Experts of a small language model: vocabulary 8192, 96 GELU neurons an expert.
Below are experts of layer 4 (counted from 0) of a mixture-of-experts language model. Rows are named router (the router's row for the expert), up (a neuron's input weights, with its number) and show model dimensions 0-127. Each number is 128 + 24 x the weight over its row's rms, rounded and kept within 0 to 255.
Before each expert's rows: a language model's description of what the expert responds to; "comes after" lists some tokens at least twice as common just before its tokens as in all text. This comes from a sample of Wikipedia text that the model never trained on. Tokens count by the router's weight.

# expert 29
Adjectives after articles. Adjectives and modifiers right after a/the, especially of time, order or size: first, same, early, late, former, large.
comes after: " a", " the", " an", " The", " A", " his"
router [109 137 113 127 114 106 147 135  94 123 145 162 154 116 103 132 145 149 100 107  76 112 166 158 127 118 101 123 145 115 136 119 171 112 114 118  98 177 118 172 124 115  98  66 142 145 132 170 175 113 122 118  99 142 116 118 111 103 135 126 104 136 119 125 150 154 150 170 153 124  72 121 130 124 107 168 114 155  96 115 111 117 138 123 135 150 130 118  85 147 136 158 176 118 115  93 155 115 111 120 154 136 123 146 120 110 192 134 126 124  85 117  82 147 117 101  98 118 160  92 137 129 140 136 166 168 148 145]
up0 [174 134 118 144 121 123 159  96  95  98 107 147 168 111 112 130 132 111  78 123 140  88  98 137  95 134 135 140  89 113 109 161 102 112 112 140 104 142 104 114 102  99 123 126 126 110 124 126 122 102 132  93 131 145 148 146 156  89 133 143 157 170 102 117 121 151 119 117 115 117 109 101 109  90 106 130 123 172 109 149  69 116 116 144 126 113 108 149 106 132 129  76  76  99 120 101 123  96 119 140 148 177 117 152 141 113 131 150 139 116  95 189 172 111 102 159 107 104 126 149 132  93 154 139 138 124 139  78]
up1 [128 125 141 109 149 146 128 167 143 131 171 189 134  86 117 138 145 118 127 134  85 104 174 173 129 137 162 160 124 131 127 123 142 127 119 102 122 137 102  96 101  93 134 131 141 106  94 160 125 138 110 132 159 152 122 113 117 108  92 172 136 118 129 125 150 167 103 165 160 130 122 185 144 109 114 156 158 136 124  90 143 142  99 128 143 149 132 129 101 133 126 108 145 128  91 112 131  97 137 140  88 161  87 137 154 131 113 154 138 138  92 138 152 118  89  72 132 173 182 104 110 111 152 135 105 114 145 106]
up2 [108 138 129 137 127 110 120 143 101  97  92 167 148 105 123 122 134 139 124 114  96  92  86 166 121  94 129  95 100 123 161 136 176 148 155 129 136 137 107  83 144 142 117  77 125 126 141  73 175 135 130 128 126 128 138 150 114 102 171  93 111 117 118 116 139 143 155 136 139 141 130  96 150 127  95 156 140 161 131  90 152  94 130 161 147 136 173 130 146 136  93  80 123 115 102 136  72 140 104  87 140 120 146  92 125 121 141 108 120 110 151 153 119 143 149 118 103 109 145 103 167 166  95 171 136 157 141 111]
up3 [ 94 103 186 121 151 106 137 117 115 130  91 142 145 153 149 137 122 163  94 107  86 133 145 156 116 110 102 145 116 104 118 111 136 126 122 112 131 135 149 100 174 135 143 107 144 100 139 158 180 101 130  94 146 140 154 128 162 101 119 123 129 171 101  99 127 157 140 128 138 121 122 138 128 168 142 153 150 128 127  99  76 104 137  83 118 138 149 136 127 149  74 172 149 172 160  74 130  97 112 124 121 104 147 148  98 153 158 154 122 127 131 123 119 116 108 107  98  88 113  96 116 178  88 132 141 120 124 146]
up4 [ 61 146 159 127 155 150  96 131  89 138 124 154 120 102 146 155 127 117 128 110 119 115 131 123 116 159  93 119  96  78 112 107 151 158 174 111 164  97 148 104 112 144 155 130 124  90 188 129 135 118 115 137 129 130 156 122 142 159 118 118 144 124 129 117 119 110  78 125 100 122 111 133  99 126  95 115  97 114 123 130 109 149 152 125 145 129 126 138 145 111 136  96 167 179 154  96 132  79 151  96 156 147 125 136 165 100 112 128 119 115 171 161  97 117 132 100 105 135  82  92 122 122 130 136 163 180 134 106]
up5 [139 104 112 145 129 149 137 154  91 152 146 172 133  94 140 120 110 155 152  97  97 139 128 125 104 119 129 125 139 120 142 142 153 136 124 147 132 139  95 165 138 152 136 164  99 196  90 159 175 111 133 102 158 118 136 121 133 119 101 133 136 146 123 163 192 162 167 157 145  88  85 154 134 125 112 109 109 140  95 155 109 115 146 101 105 137  81 121 136 128 127 100 117 179  98 156 143 159 125 156 115 127 116 127 149 141 140 122 126 111 129 140 100 147 190 170  97 134 106 132 135  97 111  81 146 126 125 131]
up6 [109 127 152 168 140 107  97  73 154 132 123 156 139 170 148 138 114 152  83 130 123 111 100 173 143  96  83 131  89 152 153  97 111 112 152 114  99 157 132 150 127 145 119 109 130 122  80 133 112 140 102 108 139 141 147 193 120 138 145 169 144 123 123 130 140 166 107 122 160 154  97 128 147 123 167 129  84 130  96 104 118 135 161 140 151 148 159 107 172 131 111 169 131 168 128 133 106 111 104 130 112 143 142 108 115 110 132 171 124 144 142 150 106 102 124 114 142 142 121 102  98 145 149 194 127 112 124 103]
up7 [152 136 147 130 114 121 139 135 107 115 148 188 167 132 128 148 135 151 103 101  91 117 152 152 151  86 116 143 132 138 114 153 123 118 110  86 106 154 120 163 150 103 119 120 114 134 162 158 159 112 123 102 145 138 154  90 130 105 105 145 117 159 129  93 135 151 201 118 116 140 128 158 119  81 134 128 105 146  87 113 133 119 126 137 146  98  99 101 103 153 115 119 157 121 103  88 136 109 117  82 158 199  62 140 103 126  99 125 160 139 149 133 130 131 127 120 125  63 136 118 144 139 134 130 123 127 146 122]
up8 [117 114 132 151 115 136 125  99 108 104 176 137 109 114 121 152 115 127  99 117  55 110  99 142 119 110 110  66 131 103 139  88 107 105 110 146 112 176  85 130 130 107 115  99 134 130 139 142 156 117 145 125 108 122  98 138 156  52 164  98 138 134 124 115 151 123 124 165 106 126 117 108 109 144 116 145 114 163 163 126 102 135 138 126 129 136 135 122  80 126 107 121 146 137 129  66 137 117 104  99 153 106 135 138 153 116 150 145 126 120 145 124 156  94 113  93  87  78 156  75 125 138 128 137 148 114 140  91]
up9 [ 84 146 133 152 100 155 159 151  89 103 140 145 107  95  78 119 120 136 145 141  76 126 159 156 156 113  98 114 157  88 112 117 147 138 128 105 137 106 127 126 156 179 134 124 139 139 129 186 144  91 132 142 130 129 150 139 142  95 101 116 105 129 123 102 142 164  77 156 130 111 113  78  98  88 146 148 139 106  95 144 120 124 108 104  95 145 126 104 103 110 116 183 131 143 106 121 120 130 141 153 108 144 120 157 146 121 157 108 118  76 109 125 141 171 119 139 104 109 102 159 144  92 161 125 151 124 106 133]
up10 [105 152 117 140  85 133 147  67 165 180 117 101 138  96 146 114 161 140 155 117 119 150 123 125 150 124  88  56 167  96 106 117 118 150 137 143  81 125 139 139 117 132  91 101 119 135 129 162 123  93 132 110 147 127  95 134 141 119 115 145 125 131 135 138 142 148 103 109 110 141 109 139 129 128  92 158  63  85 128 136 153 140  94 147 149 145 146 140 119  98 123 129 172 149 144 116 101 107  96 115 126 137 125  74 139 120 108 156 133 134 161 145 118 158 137 140  70 118 136 148 100 115 126 144  83 160 124 122]
up11 [116 118 124 126 110 126 122  63 112 122 163 153 159  81 154 144 145 140 111 104 139 159 150 126 130 102 112 143 107 160 143 107 149 127 105 132 127 131 143 135 140 121  62 125 146 100 122 176 108  79 166 144 124 153 135  89 149 145 131 112  71 108 152 123 159 132 128 150 112  98 118 107 145  96 111 150 115 116 142 143 137 107 136 144 127 109 137 146 117 160 109  97 149 148 106 100 159 151 111 124 104 136 133 164 133 143 137 117 119 102 116 127 126  75 107  77  81  99 131 119  85  94 111 156 191 158 136 141]
up12 [121 129 134 166 140 158 161 115  71 138 152 155 106 136 139 131 127 135  99 109 124 144 105  92 117 149 156  84 108 133  88 117 116 174 127 155 153 155 130 150 115 113 126 104 143 141 138 150 136  84 131 116 135 112 170 136 140  89 149 159 107 150 139 125 133 155 102 157 118 123  90  98  92 115  86 121 138 126 110 109 174 117 105 105 108 127 108 165 124  83 131 166 150 164  93 132 130 130 107 111 146 138 104 117 171 120 105 183 120 146 125  97 127 134 154  99 132  96  71  81 102 133 145 166 118 153 130 135]
up13 [113  68 116 132 115  99 140 132 165 142 142 136 121 102 104 133 128 111 153 131  96 123 137 117 123 162 123 122 105 108 149  83 116 119 131 122 131 132 137  79 125 139 156 125 101 133 122 123 143 141 106 117 140 115 172 127 104  48 125 136 151 105 119 121 110 122 146 162 125 171 183 120 150 105 141 128 143 138 112 115 118 135 125 115 113 109 141 137 107  98 120 116 128 154 154  57 128 119 139 111 122 111 139 159 161 146 159 127  96 128 179 102  89 122  94 143 121 109 125 146 135 138 142 194  86  52 130 109]
up14 [ 75 153 146 110 118 139  97 152 122 141 151 107 143  96 111 125 148 147  81 128 132 101 118 159 154 145  84 123 119  99 112 141 138 143 101 143 111 110 164 141 151 130 148 122 132 145  93 143 153 110 156  72 125 148 122 127 154 103 116 164  89 143 173  90 141 146 114 155 132 122 152 137 124  99 103 132 123 131 133 112 101 104 146 148 126  94 135 157 118 129 112 134 124 125 105  92 155 102  73 114 144  95 121  97 142 122  93  69 149 149 140 156 118 147 157 142 118 107  71  88  87  90 134 134 164 161 126 146]
up15 [123 100 128 123 156 102 113 154 130 137 146 120 129 145 129  94 101 103 125 128  91  79 123 149 125 153  98 128 113  77  87 130 169 148 134 149  78 109 127  84 156 140 100 159 104 152 144 150 148 113  81 114 141 129 129 160  75 136 126 115 170 114 127 123  72 133  95 169 113 138 149 128 100 131 135 172  94 135  72 111 136  91 157 158 140 174 162 138  93 120  99 123 136 125  88 119 116 136 145 139 135 113 101 134 154 113 149 149 101 158 138 108 112 168 130 142 102 123 125 143 137 144 141  95 137  97 123 132]
up16 [ 78 179 125 129 137 100 110 142 106 125 141 154 137 123 155 103  99 151 105 110 143 101 152 104 130 133 130 120 115 100 108 180 145 142 137 132 107 153 122 118 122  88 135  95 122 138 113 121 132 100 182 133 117 131 118  93 106 116 131 103 130 135  93 113 182 155 120 115 102 118  85 137 121  93 139 150  88 121 139 150 145  78 122 129 131  84  86 121 133 154 106 166 142 148 124  80  99 128 128 114 126 142 121 107  93 102 139 155 112 148 122 133  84 115 108 154 125 123 134  74 136  90 162 117 177 101 165 166]

# expert 5
Openers after line breaks. First token of a new line or quoted item: opening quote marks fused to a capital, heading markers, blank-line breaks, e.g. "The, ==, "C.
comes after: "\n", ":", ").", " \"", ".", " called"
router [107 144 109 159  82 183 180 108 107 141 110  77 116 126 151  64  74 143 168 112 162 109  85 114 156 150  97  96  90 101 152 147 124 109 116 156 153  76 112 135 121 126 175 126 148 131  88  94 151 125 114 166 147 143 112 110 132 119 159 137 120 130 144 133 108 152 134 122 130 131 119 118 147 132 139 111 138 130 128 125 117 136 115 187 167 124 130 166 123 119 105 111 126 145 128 135  89 114 129 106 104 134 119 133  95 140 131 125 146 144 110 166 124 103 153 120 136 167 152 147 141 143  75 122 109 128 150 143]
up0 [112 166 115 119 126 163  95 159 113 128 101 121 141 148 180 175 137 134 155 119 134 107 123 142 118 126 171 126 124 146 176 124 104 110 106 114  92 112 109 113 131 165 116 131 100 136 117 147 164  99 167  90 164 121 116 115 172 137 191 145 158 126  99 155 139 156 112  90 115  73 142 126 167 143 110 131 158 143 151 124 122 143 115 115 143 136 133 149 160 155 119 113 106 169 170 132  82  79 114 134 123 126 137 117 136 107  94 113 109 124 131 126 138 113 136  95 114 163 148  97 131 138 118 128 157 167  83 143]
up1 [134 110 139 151 113 167 109 166 134 185 200 136 143 111 155 101 125 100 127 103 133 171 153 131 162 116 124 150  73 138 104 141  93 104 128 131 123 114 100 117 115 136 171 144 108 148 141  96 127 130 118 126 154 147 130 115 157  87 144 125 181 135 133 100  77 149 143 159 169 129 108 106 111 106 127 139 143 128 151 126 115 144  81 158 154  93 142 129 129 130 131 141 126 145 159 160 119 135 101 162 136 121 110 176 119 102 122 142 117 108 106 152 155 115 131 137 134 128 137 107  63 111 146 119 135  95 149  81]
up2 [111 119 126  97  99 193 163 170 154 148 138 117 105 150  86 128 137 115 117 115  95 143  75 131 133 104  73 124 182 130 128 107 135 166 130 124 110 112 100 146 127 123 111 124  97  89 154 119 109 132 117 174 125 106 126 131 135  92 124 112 118 121 142 110 156 130 114 159 189 108 157 178 109 134 124 156 124 166 124 168 127 113 109 150 104 121  84 122 101 144 137  94 122 136 149 118 117  92  99 140 123 146 102 128 103 112 157 147 102 156 152 147  94 103 103 142 121 134  83 136  94 153  94 124 144 135 112 128]
up3 [100 141 108 122 118 124  91 109  95  93 147  97 148 145 156  78 146 123 149 153 136 130 148 108  42 153 151 158 100  98 136 146  79 157 153 134 116 165 115 126 105  95 103 116 121  88 128 130 156 149 129 153  87 123 145 148 109 147 118 110 171 112 133  89 138 153  88  91 152 126 135 112 132 117 154 149 145 112 103 149 116 110 123 161 111 146 117 149 104 139 119  64 171 106 118 119 146 125 167 102 146 145 110 140 160 124  99 151 122 140 139 141 120  91 148 143 128 116 124 149 171 140 147 127 128 116  97 138]
up4 [116 124 126 167 128 115 150  92 131 126 105 134  99 128  85 115 147 106 144 153 104 143 156  91 104 157 110 141 116 117 119 134 108 122 127 177 149  72  98 106 136 106 138 158 160 101 119 143 139 135 124 129  96 159 163 154 112 118 119 102 125 116 157 116  97 147 150 145 142 156 123 128 146 147 129 138 138 153 129  89 146 115  83 125 151 158 163 163  99 122 172 123 172 173 157 132 143 135 155 140 109  87 112 134 169 170 122 128 142 114 118 157 116  88 179 113 106 144 158 149 106 103  78 139 120 119 167  92]
up5 [158 113 111  92 148 132 169 141 126  73 124 154 179  96 149 119  86 149 120 104 124 139  74 113  84 120 114 146 104 105 151  89 140 116 136 111  78 123 134 109 145 128 121 120  64 152 158 130 125 149 125 160 131  98 145 118  89 109 121 150 124 145 119 116 143 106 167 147 117 151 130 112 122 131 127 168 129 161 137 113 170  93 141 126 101 177 107 121 180  80 116 169 119 139 108 121 150  95 118 127 115 103 121  91 134 112 101 160  97 147 129 146 117 125 120 107 168 117 145 119 126  91 139 147 125 156 127 112]
up6 [115 122 130 133 103 134 147 104 143 159 155 111 152 169 122 112 144 142 103 130  61 104 126 134 116 109 144 134 131 135 133 164 132 154 175 136  78 164 170  99 129 134 151 150 133 128 144 113 106 135 107  93 120 141 150 143 117 127 168 141 131 131  75 121 118 112  79 107 116 129 122 109 112 115 134 114 180 159 166 100 137 116 153 183 152 122  84 157 117 165 158 141 142 156 111 108 109 157 157 113 123  79 141 167 184 122 148 140 169 124 122 152 136 120 117 137 143 123 115 125 111 151 130 121 127  87 148 172]
up7 [131 133 151 164  95 142  95 141 111 146 152 164 206 160 119 147 186 153 126 160 127 125 142 143 180 153 128 142  88 151 130 126 125 146 128 170 137 110 121 166 114 134 152 124 141 136 124 126 126 147 122 166 166 114 130 140 103 148  89 118 136 126 124 142 117 150 153 152 150 133 155 118  98 105  97 141 173 115 180 136 152 135 132 164 156 157 124 168 125 129 112 144 117 102 132 113 107  81 125 103 161 140 125 141 172 146 107 134 126 117 169 141 155 117 147 127 101 139 121 138  82 133 146  69  89 122 120 136]
up8 [108  93 121 108 129 108 150 140 149 157 138 166 119 129 110  80 107 137 127 132 113 134 124 137 147 126 181  85 123 147 139 115 118 101 115  65  91 134 110 134 119 126 137 116 135 133 166 131 168  50 105 114 138 140 122 113 112  98 154 135 103 156 140 126 173 140 119 164 124 132  67 102  60 114 158 129 133 108 148 133 157 120 152 122 141 114 134 101 139 153 121 108 125 127 108 170 115 138 134 141 106 143 143  97 161 144 164 180 130 162 135 149 112 111 109 129 125 126 140 173 140 169 175 132 144 133 125 108]
up9 [121 115 125 166 130 173 128 127 109 135 109 132 138 128 127 120 120 156 142 129 112 132  86 160 118 132 107  96 134 146 143 145 126 137 164 139  83 121 126 124 106 161 158 117  86 111 120 129 160 117 118 109 114 151 117 122 109  99  94 170 137 136 174 101  90 117 148  98  96 143 127 125 124 113  92 124 106 104 170 104 147 138 115 147  94 104  91 102 107 149 131 120 134 134  85 120 116 106  75 151 146 139 108  80 127 127 109  92 149 118 139 196 113 120 124 166 156 105 116  87  61 136 124 136 143 105 162  82]
up10 [145 150 145 137 107 138 145  59 105 135  72 108 109 164 130 128 146 110 169 138 139 102  81 121 128 135 131 117 108 134 144 162 113 127 111 154 132  99 148  93 124 105 145 130 115 157  80 108 159 142 138 120 146 148 134 100 157 127 140 118 146  96 114 165 134 122  90 144 111 131 130 105 145 118 123 160 144 157 138 122  94  92 102 159 122 104 130 158 121 132 103 114 134 134 126 129 117  78 126 109 113 125  64 132 135 115  90 122 162 131 121 171 122  86  64 155 139 149 109 156 102 159  73 130 155 118 147 111]
up11 [124 132 118 124  54 130 203 132 102 118 134 122 162 129 149  96 111 149 153 122 114 146 118 150 131  97  90 101 117 123 139 162 121 144 174 140 145 112 114 123 163 116 115 170  95 110 114  94 141 154 131 162 121 131 152 114 145 121 146 126 132 168 169 132 150 119 119 164 135 204 134 153 134 142 102 118  89 107 135 122  95 116 144 154 123 151  91 120  99 125 120 151  87 146 138 113 122 101 140 112 132 133 122 166 111 169 152 152 152 138 117 115  91 131 163 152 115 121  91 164 103 111 110 107 108 133 131  87]
up12 [123 111  90 187 128 146 152  98 124 105 113  92 113 127 132 136  84 137  91 146  98 121 110  86 160 170 150 127 105 128 166 106 125 133 115 117 146 127 115  97 133 104 153 122 129 131 119 146 165 141 158 138 144 153 100 144 106  87 147 107 103 133 140 113 171 138 166 152  97 123  83 163 111 137 114 162 119 156 110  75 130  92 139 141 122 122  99 189 112 166 118 102 130 156 131  84 101 117 128 127 126 103 112 140 165 147 117 136 143 140 149 118 158  98 116 101 128 123 103 181  98 118  93 134 106 119 118 157]
up13 [124 158 147 114 123 197 137 110 152 111 117 133 145 121 199 141  94 129 129 110 109 108 152 127  76 131 131 145 138 124 139 107  99 112 115 174 115 133 122 147 111 147 118 151 181 175 129 125 108 160 131 125 107 158 149 146 115 115 176 101 172 115 121 124 126 104 113 148 137 111 104 130 150 116 139 131 116 181 120 119 130  78 120 120 107  70 126 142 113 164 150 156 129 114 119 139 108 120 119 133 166 150 111 117 148 151 122 142 145 122 165 131 111 148 159 109 101 168  85 128 113 113 141 107 176  78 117  94]
up14 [118 165  88 136 113 126 176  93 103 163 129 121 137 156 160 103 131 132 123 146 140 141 136 136 110 139 113 120 102 179 133 139 128  88 135 157 103 131 106 131 106 145 134 132  98 126  74 142 178 137 142 147 165 141 137 120 136  65 176 114 113 119 106 116 137 123 111 108 126 157 127 130 147 128 171  89 133 118  86 113  99 107 107 167 134 133 137 133 127 132 108 106 137 178 120 142  93 125 100 108 131 111  63 111 115 133 120 138 118 128 146 128  91 102 118  99 188 151 135 139 103  96 154 183 155 143 143 140]
up15 [155 117 110 135 153 162 132 140 161 156 163 120  84 133 158 158 101 120 117 154 104 141 116 169 128 129 154 164 185 138 144 145 137 119 162 118 152 101 109 158 161 111 146  86 137 138 139 166 103 163 124 131 104 101 143  99 105  93 167 117 136 120  97 101  75  94 130 164 155 121 109  70 108  84 133 140 150 141 150 108 144 114 116 188 103 124 146 122  95  73 112  87 131 160 137 114 129 142 148 134 126 152  94 143 128 119 103 124 131 127 137 140  97  86 127 133 114 107 141 132 136 135 122 148 132 153 143 122]
up16 [102 122 125 138 109 130  98  96 162 138 143 146 140 110 125 105 121 117 117 118  99  86 129 115 149 128 101 151  95 125 123 133 107 161 198 137 111  85 104 130 122 121 120 129 128 159 108 103 165  95 121 118  86 161 156 131 149  83  99 153 145 150 144 129 165 138  82 150 129 116 119 111 117 153 165 141 145 146 135 146 131 114 115 135  99 140  90 104  73 160 123 126 127  85 105 119 176  96  95 121 139 109 143 159  99 169  99 141 134 152 143 129  98 109 101  68 155 144 139 132 142 111 173  94 132 120 142 111]

# expert 21
Participles after be. Past participles and predicate words after is/was/were, such as was released, is located, has met, shot down.
comes after: " was", " is", " were", " are", " be", " been"
router [108  77 126 119 118 148 149  88 122  99 153 129  71 133  86 165 138 110 123 171 119 148 110  92 163 147 125 112 130 162 102  92 144 118 104 114 106 104 141 127 110 103 121 126 158 125 119 124 129 112  89 135 139 131 108 176  87 155 127 137 131 151 163  95 120 155 125 123 104 126 128  94 143 154 168 128 100 111  98  94 145 105 132 132 138  49 116 185  89 128 130 104 139 122 148 117 165 144  97 116 175 155 132 162 144 122 155 111 137 130 152 152 121 146  90 130 107 118 138 137 106 103 109 145 113 141 132  98]
up0 [126 130 100 117 126 156 137 134 132 124 169 133 102 162 113 104 124  93 148 113 125 141 139 114 113 135 123  83 108  91 117 138 144 107 112 183 103 117 110 151  74 136 156  88 143 116 173 113 123 155 153 151 102 137 101 168 101 129 133 133  74 153 137 151 125 163 169 131 151 134 152 108 143 127 122 110 125 137 185 136 141 109 149 102 134 141  91 127  80 124 112 155 157 168 113 113 132  94 138 122 163 154  91 127 135  69 134 104  99 108 115 141 120 142 110 116 145 126  64 127 102 167 118 141 128  93 117 140]
up1 [136 104 115  92 122 129 135 127 146  96 147 105  73 127 123 125 105 140 144  95 138  96 115  97  78 113 131  91 133  97 110 133 113 153 118 127 105 143  94 133 126  93 154 116 136  95 115 133 150 146  99 149 151  90 160 128  90 142 116 105 133 120 127 113 169  81 155 147 132 107 116  86 116 139 122 154 100 134 135 139 122 159 102 151 146  93 132 135 133 167 154 155 144 107 178 181 168  81  98 111 160 164 131 171 149  96 148 108 134  91 127 110 118 115 105 117 128 107 119 131 178 142 128 116 124 170 118  91]
up2 [126 147 119 130 118 158 110 127  98 136 151  95 104 124 121  92 148 173 114 123 169 139  95 124 143  97 133 137 168 137 117  84 106 103  84  99 139 124 123 112 101 152 116 131 139 101 109 195 130 108 141 115 150 126 119 148 170 169 145 136 168 150 138 104 180 111 120 115 123 127 120 122 151 127 124 140 157 111 126 127 110 134 126 142 122  95  89 145 131 108 134 120 122 189 132  98 149  67 115  86 144 103  96 144 172  81 110 106 104 150 120  96 120 129 149 126 184 120 126 160 144 115 145 162 107  99 123 141]
up3 [115  87 166  75 127 170 115 135 110 129 167 136 125 116 143 148 119 104 133 120 132 131 145 100 115 140 111 189  97 131 131 122 144 164 114 117 120 126  93 113  88  97 164 134  76 157 122 115 182 162 135 108 121 111 149 112 116 150 152 138 106  92 154 162 142 131 134 168 114 128 128 118 145 182 130 155 128 102  93 149 174 104 160 141 143 102 145 142 123 124 135 107 151 144 172 106 112  91 164 117 127 154 106 138 115  92 122 115 183 113 154 172 103 123 124 131 103 118 130 123 108  97 114  82 133 126 126 132]
up4 [103  93 118 113 129 137 130 174 134 128 171 145  84 138 117  98 124 104 146 122 119 117 132 131 134 150 169 119 145 128 127 127 171 137 128 117 162 140 137 140 126 133 122 127 105 145 118 149  99 142 107  88 146 156 124 128 102 114 196 136 149 132 119 157 162 149 122 125  82  82 147 132 144 118 131 170  94 158 119 141 159 150 133 115 136 121 129 152 130 146 139  85 113  83 132 163 156 152 135 107 117 162 102 144 124  76 182 124 100  74 122 151 153  72 126 159 116 100 117 134 107 148 160 176 141 117 162 116]
up5 [111  91 108 134 109 158 103 110 142 128 145 101 148 138 126 137 123 107 121 141 136 117 107 107 124 175 149 164 128 143 167 114 149 101  99 175 117 121  96  81  95 130 138 148 131 139 122 131 133 153 120 153 121 116 130 153 112 116 123 187  99 135 158 105 138 125 127 112 110 136 166 107 109 143 125 137  91 105 167 152 189 127 143 130 148 103  99  73  99 166  62 139 159 139 111 160 143 126  97 131 122 180 131 174 137 131 133 115 135 163 124  87 109 156 120 142 110 133 155 115 110  92 151 100 154 151 106 115]
up6 [162 136 155  82 120 150 135  93 173 148 178 129 168 101 102 130 137  95 107 151 129 152 131 122 157 115 117 139  84  89 109 129 179 127 112 133 101 107 131 113 135 167 128 101 122 118 156 131 161 117 164 126 174 107 139 123 121 101 125 143 119 108 149 104 114 106 162 154 110  99 141 128 119 108 145 103 107 157 183 136 109 145 137 105 121 114 161 135 142 121 139 116 121 167 116  67 113 130 171 116 113 120 142 197 127 129 107 160 131 109 107 134  85 135 124 105  82 145 161 138 115 149 162 113 116 127 121 102]
up7 [133 151 156 117 102 103 117 142 153  97 133 104 155 134 139 116 129 131 122 114 117 154 132 121 178 105 115 111 163 119 104 128 166 146 105 109 104 103 129 147  66  99 113 102 162 149 140 124 119 106 170 159 154  97 148 129 132 129 127  81 111 136 120 125 121 171 165 119 156 174 113  81 135 134 133 162 104 135 157 170 111 113 165 157 127 113 159 118 141 141 136 156 165 134 142 112 121 107 130 141  91 140 119 162 169 109 149 136 124  92  87 162 131 110 138 133 117 156 154 182 114 154 111  69 151 115 142 149]
up8 [119  87 163 142 154 125 116 137 133 114 176 179  91 179 125 119 125  95 110 121 125 127 151 126 130 118 135 142 156 157 108 145 181 156 123  78  74 111 133  98  96 101  98 119 137 127 159 104 149 154 134 101 151 139 133 161  80 135 123 121 160 110 137 113 144 147 104 138 145 123 128 141 129 130 137 161  85  99 109  99 134 135 139 118 110  94 138 140  91 120 144 111 124 167  88 115 166 128  89 126 113 144 102 171 174 109 142 122 126 113 141 153  97 127  96 122 107 138 154 169 139 151 130 133 145  84  84 124]
up9 [ 90 116 109  92 108 107 104 111 164 196 142 115 108 133  87 126 130  87  88 117 121 119 118 144 147 132 147  85 112 154 172 139 135 123  96 172 111 135 149 142  95  81 160 138 127 152 131 124 120 109 142 142 127 139 119 120 137 117 114 137 115 140 144  79  94 170 131 118  86 125 131 141 162 140 134 121 106 148 102 112 165 117 178  99 131  91 135 173 124 125 121 138 156 150 169 140 116 120  96 138 106 171 109 146 118 129 196 136 132 121 144 147 120 123 137 138 122  91 154 166 115 159 138 164 113  97 118 126]
up10 [132 128 156 178 151 153 102 137 141 109 126 112 100 108 108 157 144 108 117 126 122 179 142 110 146 130 163 111 104 133 148 121 153 115 110 120  88 107 135 161 167 138  85  82 133 150 146 160 119 132 161 150 105 103 116 151 101 111 133 128 135  80 146 166 172 122 131 170 146 118 130 137 133 121 170 155 141 126 110  73 112 123 105 148 107 125 132 155 123 161 131 154 147 146 146 120 117 123  91 116 163 128 156 137 144 125 128 127 151  73 167 153 179 117 145 136  79  87 135 170 166 147 165 145 125 132 112 126]
up11 [151  87 173 125 138 112 117 102 115 114 132 145 112 107 130 121 131 124 153 125 119 131 137 112 114 107 102 153 109 113 116 125 126 132  97 123 125  93  87 116 146 136 149  90 102  99 135 108 149  66 128 121 157 148 134 120 112 120  79 126 133  95 146 103 150  78  65 146 124 107 147 140  97 104 154 126  87 104 117 118  99 137 144 141 151  97 107 158 161 102 167 146 154 130  99 156 104 100 114  90 127 128 184 144 154 136 115 188 127 139 148 160  95 154 179 139 121 112 141 109 105 116 127 138 158  94 118 104]
up12 [103 120 148  90 157 155 148 151 151  83 158 131 134 142 113 139 137 157 136 141 115 116  90 158 187 111 129 124 112 145 145 143 169 119 116 108 130  77 140  97 144 104 115 125 112 135 170 121 163 119 155 143 108 124 141 111 141 112 144 128 119 145 134 102 157 127 131 194  83 133 110 109 158 131 106  94 120 106 113 152 117 125 147 123  95  97 131 129 111 127 115 131 104 115 125 111 157 110 129 154 182 162 125 113 187  96 117 113  71 113 101 157 157 137 111 117  86 143 151 109  92 106 155 157 139  83 130 109]
up13 [117 144 106 120 129 128 119 105 150 110 151 158 111 109 137 163 133 100 142 147 116 146 115 164 137 117 156 139 119 134 129  96 150 144 117 146 108 123 114 148 130  95 165 124 123 101 155 154  92 115 135 136 101 129 101  96 105 141 180 119 139 165 175  96 103 143 135 133 122 124 163  71  95 106 120 109 126 147 140  91 165 132 157 148 126  88  98 178 121 111  62 121 117 193 121 172 157 149 158 118 151 144 136 102 167 129 117  94 136 132 140 142 107 142 138 120 138 134 108 174 143 133  96 116 102 154 122  84]
up14 [119 150 105 136 120 107 127  94 162 106 133 158 136 131 101 167 128 128 129 120 142 104 143  99 166 122  98 141 106 150 113 141 101 129 148 111 129  78 164 125 163 141 123 167 105 154 151 120 178 154 134 155 138  81 131 109 121 138 129 133 161 133 154 120 124 136 137 155 138 130 153 109 157 152 104 135 101 131 172 110  95 125 137 121 175 140 149 159 143 162 141 115 151 130 158  79 150  78 119  86 121 185 135 134 154 100 139 156 147 132 160 150 119  98 109 124 155 159 120 141 140 107 178 151 142  94 108  74]
up15 [105  76 134 198 123 106 158  98 114 131 153 144 107 121 145 156 122 110  85 147 156 101 112 110 116 138 130 100 112 149 111 159 108 162 102 142 119 150 125 106 166  78 122 113 105 144 155 155 149  90 101 132 129  93 114 174 129 148 134 117 111 194 107 161 116 127 184 130 107 123 100 109 123 115 126 142 137  97 111  88 149 117 124 112  78  82 156 187 125 158 107 105 141 119 120 150 111 123 122 123 124 151 162  94 123 140 108 112 121 123 121 149 115 142 128 112 125 142  89 140 130  96 109 129 109 140 143 109]
up16 [ 85 108 101  99 100 157  86 143 135  92 122 123 128 110 160  87  92 121 132 102 127 137  75 126 140 113 125 102 117 100 148  84 111 117 114 132 156 153 111 124 110 131 119 131 151 119  92 135 112 118 143 159 107 124 137  72 132 137 144 113 133 161 122 109  88 124 124 130  91  72 148 113 102 155 109 146  72 137 190 115 135 130 153 129 104  94 118 141 117 104  93 128 130 142 153 103 135 146 142 147 152  86  85 130 136 174 137 169 130 121 136 103 133 143 158 171 107 119 103 143 139 133 174 134 111 142 143  90]